Weights of a small mixture-of-experts language model, trained from scratch on English Wikipedia.
Size: 11 layers, 143M parameters.
Below are experts of layer 7 (counted from 0) of a mixture-of-experts language model. Rows are named router (the router's row for the expert), up (a neuron's input weights, with its number), down (a neuron's output weights, with its number) and show model dimensions 384-511. Each number is 128 + 32 x the weight over its row's rms, rounded and kept within 0 to 255.
Before each expert's rows: "comes before" lists some tokens at least twice as common just after its tokens as in all text. This comes from a sample of Wikipedia text that the model never trained on. Tokens count by the router's weight.

# expert 10
comes before: "\n\n", "\n", " The", " In ", " He", " |"
router [188 110 108 163 126 114  99 155 132  94 140 142  69  91 110 130 124 148 128 178 115 148 164 128 113 133 100 120 111  75 109 161 115 136 120  97 163  91 159   6 162 121 102 151 126 128 111  74 112  87 101 140 178 121 144 146 147  76 110 133 124 151 101 109 155 151 162 186 166  81 143 126 174 104  94 141  73 150  16  93 131 132 130 157 102 156 150 144  98 105 194 158 101 148 162 108 137 182 145 127 131 135 146  69 168 121 143 100 157 201  80  98 109 150 153 145 173 177 164  93  62 109 144 120 140 102 128 143]
up0 [ 46 127  79  72 131 138 132 141 149 124 110 118 147 134 102 102 142 130 146 196 153  60 131 125 137  92 110 151  99 136 132 127  86 144 180 182 154 107 119 122 138 176 103 151  86 122 150 108 131 112 127 119  83 112 147 182 119 124 142 127  27 115 182  91 118 109 145 142 136 107 190 102 101 184 202 161 123 156 127 128 118 109  87 101 167 122 141 116 133 170 130 115 105  89 119 152 147  81 123 127 200 199 190 154 107 173 153 128 132 143  97 130 148 112 141  66 120 101 109 117 202 110 119  82 120 157 144  97]
down0 [137 110 152 127 138  75 171  99 114  79 108  53 120 185 112 167  74 152 104  94 126 146 140 136 166 181  95 125 113 121  79 178 132 170 108 124 160 131  71 187 177 108 161 164 165 158 111 143 111 133 141 149 130 144  74 169 102 115 168 126  90 108 119 145 127 182 129  90 124  73  91 130 108 129  71 108 182 102 164 167 163 102 125 119  95  65 167  78  70 158 109 193 112  92  56  94 119 182  93 170  73 140 130  93 134 127 154 123 147 148 107 139 139 164 127 135 176 130 173 139  39 133 120 154 149 155 146 115]
up1 [149  67 157  80 140 101  97 112 180 109 132 119 149  71 156 119 145 147  61 120 145  95 158 100 124 166 116 161 138 141 137  89 118 106 192 104 180 153 149 122 119 182  97 137 120 120 135  99 126 127 131 180 175  82 143 137  78 148 159 162  52 133 137 166 175 126 100 108 154 170 127 117 146 176 130 153 133 191 142 115 123 182 136 130  80  78 180 127  90 164 120 118 101 165 113 186 175 124 118 130 161 120  82 118 131 151 122 114 107 105  86 129  91 168 116 118 130 134 150  78  95 133 127 104 116 138 146 114]
down1 [148 105 127 132 146 142 100 110 136 114 121 106 177  74 111 135  72 109 155 127 163 166 105 118 169 123  94 142  85 157 154 168 147  95 108 126  76 106 160 155 121 163 136 111 179 113  86 139 183 162 150 199 102 110 187 150 144 114 162 160  92 162 141 173 155 151 119  87 174 118 151 152 143 124 162 174 111 102 108 104 137 106 119  59 159  79 127  80 142 158 217 119  99 157  84 139 211 158 147 133 134 166 184 139 146 120 154  86 197 145 211 172 130 111 100 185  51 122  94 163 160 157 157 104 140 146 131 121]
up2 [133 174 126 124 216  92  90 196 115 139 147 131 144 110 135 150 150  84  97 147 102 185 119 114 122  73 142 118 139  99 153 101  74 120 146  98 157 119 197 106 117 136 182  84 114 164 162 119 141 133 140 137 132  74  97  90 156 130 114 152 144 115  95  66 155  64 171 166  86  83 121 130 104 163  69 149  98 127 103 131  87 129 131 139 127 180 121 134 162 140 100 124 118 150 139 120 143 102 105 104 133 166 204 105  94  93 159 135  74  98 161  88 157  97 155 135 102 175 187 115 135 145 142 146 151 134 141 132]
down2 [109  95 131 166 130 104 143 117  69 151 142  81 135 207 112 163 117 119 141 106 100 121 154 110 119 116 130 177 115 108 135  95  87 140 215 125 122 155  51 163  77 119  83 106 179 192  73 103  86  79 118  86 184 169 174 189 125  96 106 125 109  80 151 125 125  83 127 102 124 177 133 121 214 125 113 144 191  99 101  83 175 180 170 106  84 120  86 129  81 170 124 135 132 175 169 100 129  93  74 155 169 153 188 149 158 130 106 152 139  85 156 191 164  87 103 103 116  96 134 108 157 177 145 113 135  99  71 135]
up3 [ 97 167 112  96  78 127 109  95 158 140  77 182 135 175  98 124  73 171 148 103 218 149 151 113 189 107 127 160 175 128 124 149 111 138 108  76 156 152 170 177  66  96 120 102 136 167 138 107  98 137 121 128 128 110 147 134 118 118 130 123 122  42 102 117 139 124 131 123 149 136 152 145  86 145 130 143  70  79 135 116 156  30 138 114 101 188 176 143 129  88  91 127 113 136 143  89 182  81 143 136 147  92 116 138  97 151 179 167  84 119 183 132  80 145 130 118 107 139 132 151 141 135 102 119 107 159 112 115]
down3 [117 183 165 116 123 102 181 196  96 117 146 137 103 208 152 134 221 105 116 148 132 144 136 134 119 102 149  90 138 176  91  89 102 113  65 117 178  98  94 110 140 117 139 127  88 102 164 106 177 125 107  64  99 103 102 103 107 151 114 137  80 108 144 153 126 149 131 149 125 124 126 152 125 130 198  98 129 103 149 131 126 122 129 100  91 151 143  46 133 129 151 100 157  92 106 116 119 145 107  90 111  78 143  96  31 155 168 151 109 143  96 158  91 163 137  98 127 143 140 161 126 138 109 145 108 146  73 135]

# expert 0
comes before: "1", "2", "0", "3", "4", "6"
router [169 163 171 110 119 118 162 123 170 121 102 123 150  74 140 188 142  95 128 134 119 143  90 127 104 147 139 183 134 158 157 108  74 117  95 149 145 131 131  39 104  77 109 169 146 153 160  95 136  38 120 151 107 135  97 147 137 137 123 138 128  79 105 102  73 114 105 136 144 131 159  99 138 143  54  88  96 163 122  95  52 108 167 172 100 150 110 178 121 149 120 183 152 138 150 163 155 119 114  74 127 229 151 129 126 148 102 158  48 157 121  77 163 127 161  94 116 129 189 100 132 140 114 137 135 138 146 147]
up0 [120 139  81 164 170 126 108 134 164 149 153  93 134 178 102 163  51 159 124 109  77 132 163  77 115 119 121 123 108  86 158 149 103 148 144 112 167 148 142 120 130 180 123 117 153 170  94 124 102 161  86 144 155 127 148 174 131 170 114 126 154 136 137  90  45 156 164 194 113 134 157  93 116 144  79 121 169 103 110  77  87 159 118 126 158 135 130 121 139 167 129 172 147 107 124 138 103 133 124 162 202 147  96  93 221 114 152 125  56 108  78  69  91 138  99 169  76 150 112  86 142 138  98  88 133 141 130  94]
down0 [ 81 142 132  93 135  91 144  76 208 130 111 121 123 102 133 129  81 136 160  90  78  50 136 153  85 143 112 168  89  74 138 110 206 130 210 157  92 133 146  90 107 144 152 136 132  84  87  92  91 153 123 147 155 120 127  79 100  99 211 141 114 146 156  99 160  99 128 153 119 115 131  99 165 108  96  96 139 153 117 114 211 154 154 158 157  81 124 135 146  96 165 127 131  97 146 110 103 162 101  85 136 112 108 170 129  95 141 152 199 179 126 136  76 146 114 159 145 205 159 211 185  98  96 141 146 165 220 135]
up1 [133 144 200 208 125 147 109 116 164 108 125  82 109 153 112 124 120  86 147  99 140 114 150 101 150 136 140 114 140 161  19 156 127 134 118  95  74  93 186  80 166 103  93 161 154 203  94 109 135 171 149 110 123 148  53 158 143  99 166 127 127 110 114 120 106 145 142 164 186 131 117 130 135 148 192 156 111  96  43 113 121 144 162 137 126 153 166 137 115 122 125 138 135  96  74 167  95 145 101 127 119 150 134 152 124 115 150  66 156 145 127 192 113 181 157 109  72 155  60 144  58 167 147 150 118 128 139 180]
down1 [142 159  85 113 171 184 144 123 134 117 172 105 134  95 144 137 121  81 168  95 145  85 145 137  86 141 152 174 116  89 147 135 139 137 103 123 152 189 161 114  80  90 113 185 118 120 163  46 166 110 155 104 162 101 131 100 128 119  93 128 105 132 172 126 123 166 114  35 145  98  82 156 117 148 164 137 126 142 155 113  79 153 129 103  89 134 124 115 137  90 192 122 160 133 124 130  84 165 109 163  75 163 125 114 176  99 179 116  94 111  82 122 105 128 109 110 158  99 155 154 118 113 130  86  73 123 102 122]
up2 [158 129 151  93 138  61 114 133 159 110 104 129 147 167  99 192 134 158 147 113 141 126 164 150 162 103  96 134 158 137 100 152 101 148 149 103 154  70 143 110 170  80 135 124  84 140  88 166 154  95  61 107 142 149 133 169  68 125 119 163 180 151 139  81 163 101 125 170 169 124 150 107 178 119 132 129  70 157 116 122 105 177 160 106  91 127 139 125 134 114 164 183  86  38 144 110  97 166 107 151 169 148 103  60 137  97 100 103 155 134  97 142 180 133 114 137 120 151 105 179  81 109 121 147 144 152 146  68]
down2 [ 78 201  83 190 119  64 130 166  76 109 139 147 141 155  82  70 163  89 136 112  99 165 208 162 158 103 171 137  96 149 122 156 171 112 166  96 112 131 124  89 135 120 158 128 191  94 147 136  76 109  68 142 105 120 117  94 120 135 123  56 152  79 103 159 146 165 148 103 146 123 132 148 179  73 200 151 149 134 108 122 107 131 103 163 154 176 123  70 127  81  88 134 112 165  67 139 126 129 148 150 136 169 189  83 123 119 115 156 160 141 108 122 187 136 150  91 179  95 181 137 111 149  90  43 136 118 115 117]
up3 [127 135 157 144 157 171 122 137 133  79 182  93 152 109 158 129  44 143 164 102 123 132 114  92  98 150 111  89 119 135 164  78 126 142  91 114 135 152 161 117 133 121 109  61 126 111 155 127 168 149 108 119 142 137 110 124 170 152 117  76 137 143 136 179 155 164  88 167  87 147 113 115  89 110  68  97 139 125 123  82 117 142 154 168 122 118 125 126 101 118 174 187 165 182  85  88  79  83 128 102 158  88 175 116 110 159 117 106 130 146 109 124 117 131  93 127 105 132 161  81 120 191  87  98 102 160 127 196]
down3 [ 99 117 126 125 132 157  90 144  98 106  74  66 126 141  73  96 121  97 161 162 149 104 102 154 156 140 130 161 174  79  84  96  63  92 145 141  86 119 125 128 157  72 130  99 121 114 142 157 123 113 203  97 155 144 146  96 121  98 147  81  93 134  64 159 161 177 130 151 124 140 123 199 113 145  98 122 144 128 112  76 178 167 137 130 151 176 108 102  89  87 136 140 127 174 120 133 155 123 194 151 159 132 161  96 140 107 146  91 147 189  67 136  71 121 128 154 142  96 154 103 124  88  76  96 121 107  88 105]

# expert 7
comes before: "\n", "The", "| ", "\n\n", "==", "==="
router [106 132 173 130 130 108  62 155 156 139 153  95 165 122 181 142 136 113 136 177 124 120 131 111 115 199 126  85 132 120 147 117 117 137  84 141  93  69 131  72  96 120 104 113 162 119 119  94  65  84 122 143  74 122 122 109 105  62 117 129 115 131 102 123 152 155 172 203 178 158 161 125 138 131 120 164 124 171 101  86 129 141 130 140 165 121 196 154 172 153 125 159 166 146 161 178 139 170  58 165 141 101 155 125 117 135 145 152 121 166 110 101 187 132  82 131 165 132 112 118 119 137 112 154  79 151 187 149]
up0 [160 108 142 139 191 108 151 110 133 112 143 104 173 139  63 194 130 171 146 109 176 152 171  89 165 163  88  87 202 109  91 156  99 108 156  85  94  95 168 139 110  83  96 106  99 127 154 102 116 138 124 108 120 132  48 156 133  73 184 109 108 131  74  78 136 157 158 125  55  93  61 121 154  97 128  95 160  80 109  78 171 193 144 131 128 139 151  74 122 112 135 132 160 113 131 113  98 137 100 163 133 101 114 153 141 121 155 126  85 129  77 131 133 132  78 172 118 117 153  69 178 161 197 128  92 164 144 140]
down0 [ 68 134 164 134 119  68  94 123 131 185  79 131 101 107 139 105 125 129 109 126 122 115 191 131 113 175 121 100 136 162 101 151 136 152 176 114  91 113 108  95 103 163 142 151 112 122 112  97  31 136 146  95 127 123 115 137 118 106 160 141 127  75 102  92 135 188 144 193 122 137 140 139 124 108  92 143 115 132 109 101 145 112 170 120 106 168 116 125 120  76 113 162 129 151 167 112 118 148 120 113 126 112 200 144 109  87  96 169  62 194  94 122 123 140 119 140 142 121 125 146 115 153 134 162 115 183 179 146]
up1 [120  80 116 174 156 142 128 156  95 112 151  84 109 171 118 149 110 143  99 134 138 120 177 123  97 114 128 169 139  93 164  79  93 191 118  47 120  88 119 118  81 153 127 177 102 129 178 120 112  82  72 146 155  82 163 165  90 134  82 120 123 122 152 151 133 186 133 109  52 193  92 156 143 122 116 101  85  74  95  86  98 135 117 110 116  78  87 153 202  77 147 150  87 109 128 184  91 145  83 119 102 129 107 169 168 113 158 108 100 130 154  83 111  80 122 116 128 145 161 171  71 113  80 109 116 135 185 122]
down1 [138 153  85 103 125 150 165 178 114 178 131 130 154 149 123  72 129 139 116  93  78 166  67 130 171  96 136 197 183 172 129  97 103 137  96 123 108  94 125 177 102  77  84 122 120  98  49 209 143 155 176 129 115 157 153 104 162 134  91 126 127  85  57  88 178 140 103 149 132  83 143 112 104 122 111 119 124 128 144  80 134 114 124 150 185 125 176 151  73 116  99 128 156  78 117 111 160 152 134 148 132 141  62 144 142  93  93 168 162 101 189 114  61 143 163 107 109 122 135 157 124 115 144 133 116 158 144 123]
up2 [142 115 138 137 135 114 179  88 128 100 140 137 158 126 126  87 153 153  82 190 158 136  79 139 132 120 173 113  83  97 168 115 141 144 120 134 176 153 126 133 176 143 141  88  32 177 116  97 149 146  80  66 157 116 161 125  79 164 159 156 143 148 100 135 154 142 132  76 153 152 115 155 173  97 105 152  94 141 101 135 150  99 144  84 106 165 181 114  70 192 145 100 118 111 133 130 100 117 143  88 125 182  79 122 186 102 153 101  91  82  73 111 182 143 124 105 121 102 112 118 120 179 127  90  93 114 103 161]
down2 [136 118 128 135 172 112 118 180  74  96 118 104 144  73 118 166 108 103 143 146 135 153 107 123 146 140 116 147  99 126 119 147  90 141 156 118 117 157 126 136 120 130 161 133 163 119 107 202  98 162  94  88 109 140 172 147 101 132 174  70 161 114 168 163 197 156 157 186 109 156 126 159  51  88 143  88 172 130 107  98 131 110 138 177  85 113 147  73 113 122 174 144 139 106  80 151 204 164 124 148 142 163 157 129 130 153 106 150 162 166 134 111  93 112 141 200 180 162 156 116 145 137 118  91 109 112 145 165]
up3 [123 156 176  89 168 107 131 172 161 122  84  97 156 113 135 117 100 171 145 115 129  49 148 134 178 170 123  77 191 152 114 184 188 111 111  75  81 135 157 164 117  89 148 120  99 116 113 147 105 117 140 109 151 160 124 112  94  88 154 101 121 122 159 106 184 134 130  60  97 133 117 107 140  73 107 150 155  87 100  99 148 145 151 144 142 133 117 123 104 119 141 159 101 185  94 137 166  85 118 160 110  60 179 123 107 120  28 153 111 140 125  89  92 139 108 172 127  96 157 130 180 103 121 120  99 174 160 157]
down3 [111 103 108 192 141  73 107 131 199 167 130  93 118 136 122 133 111 102 114 121 119 104 119 144  96 111  92 149 150 143 103 129 104  77 179 128 153 162 151 162 190 131 125 159 124 132 120 141 161 171 155 148  93 125 113 125 118 124  94 121  90 143 169 138 137 124 161  95 128  98 112 172 152  71 160 105 101 139  39 129 129 154 102 105 100 135 122 162 110 153 183 114 139 121 124 126 123 107 102 120 131 148  82 170 124 139 139 169 197 195 120 104 156 178  66 128 128 119  97  98 157 117 158 136 149  90 105 161]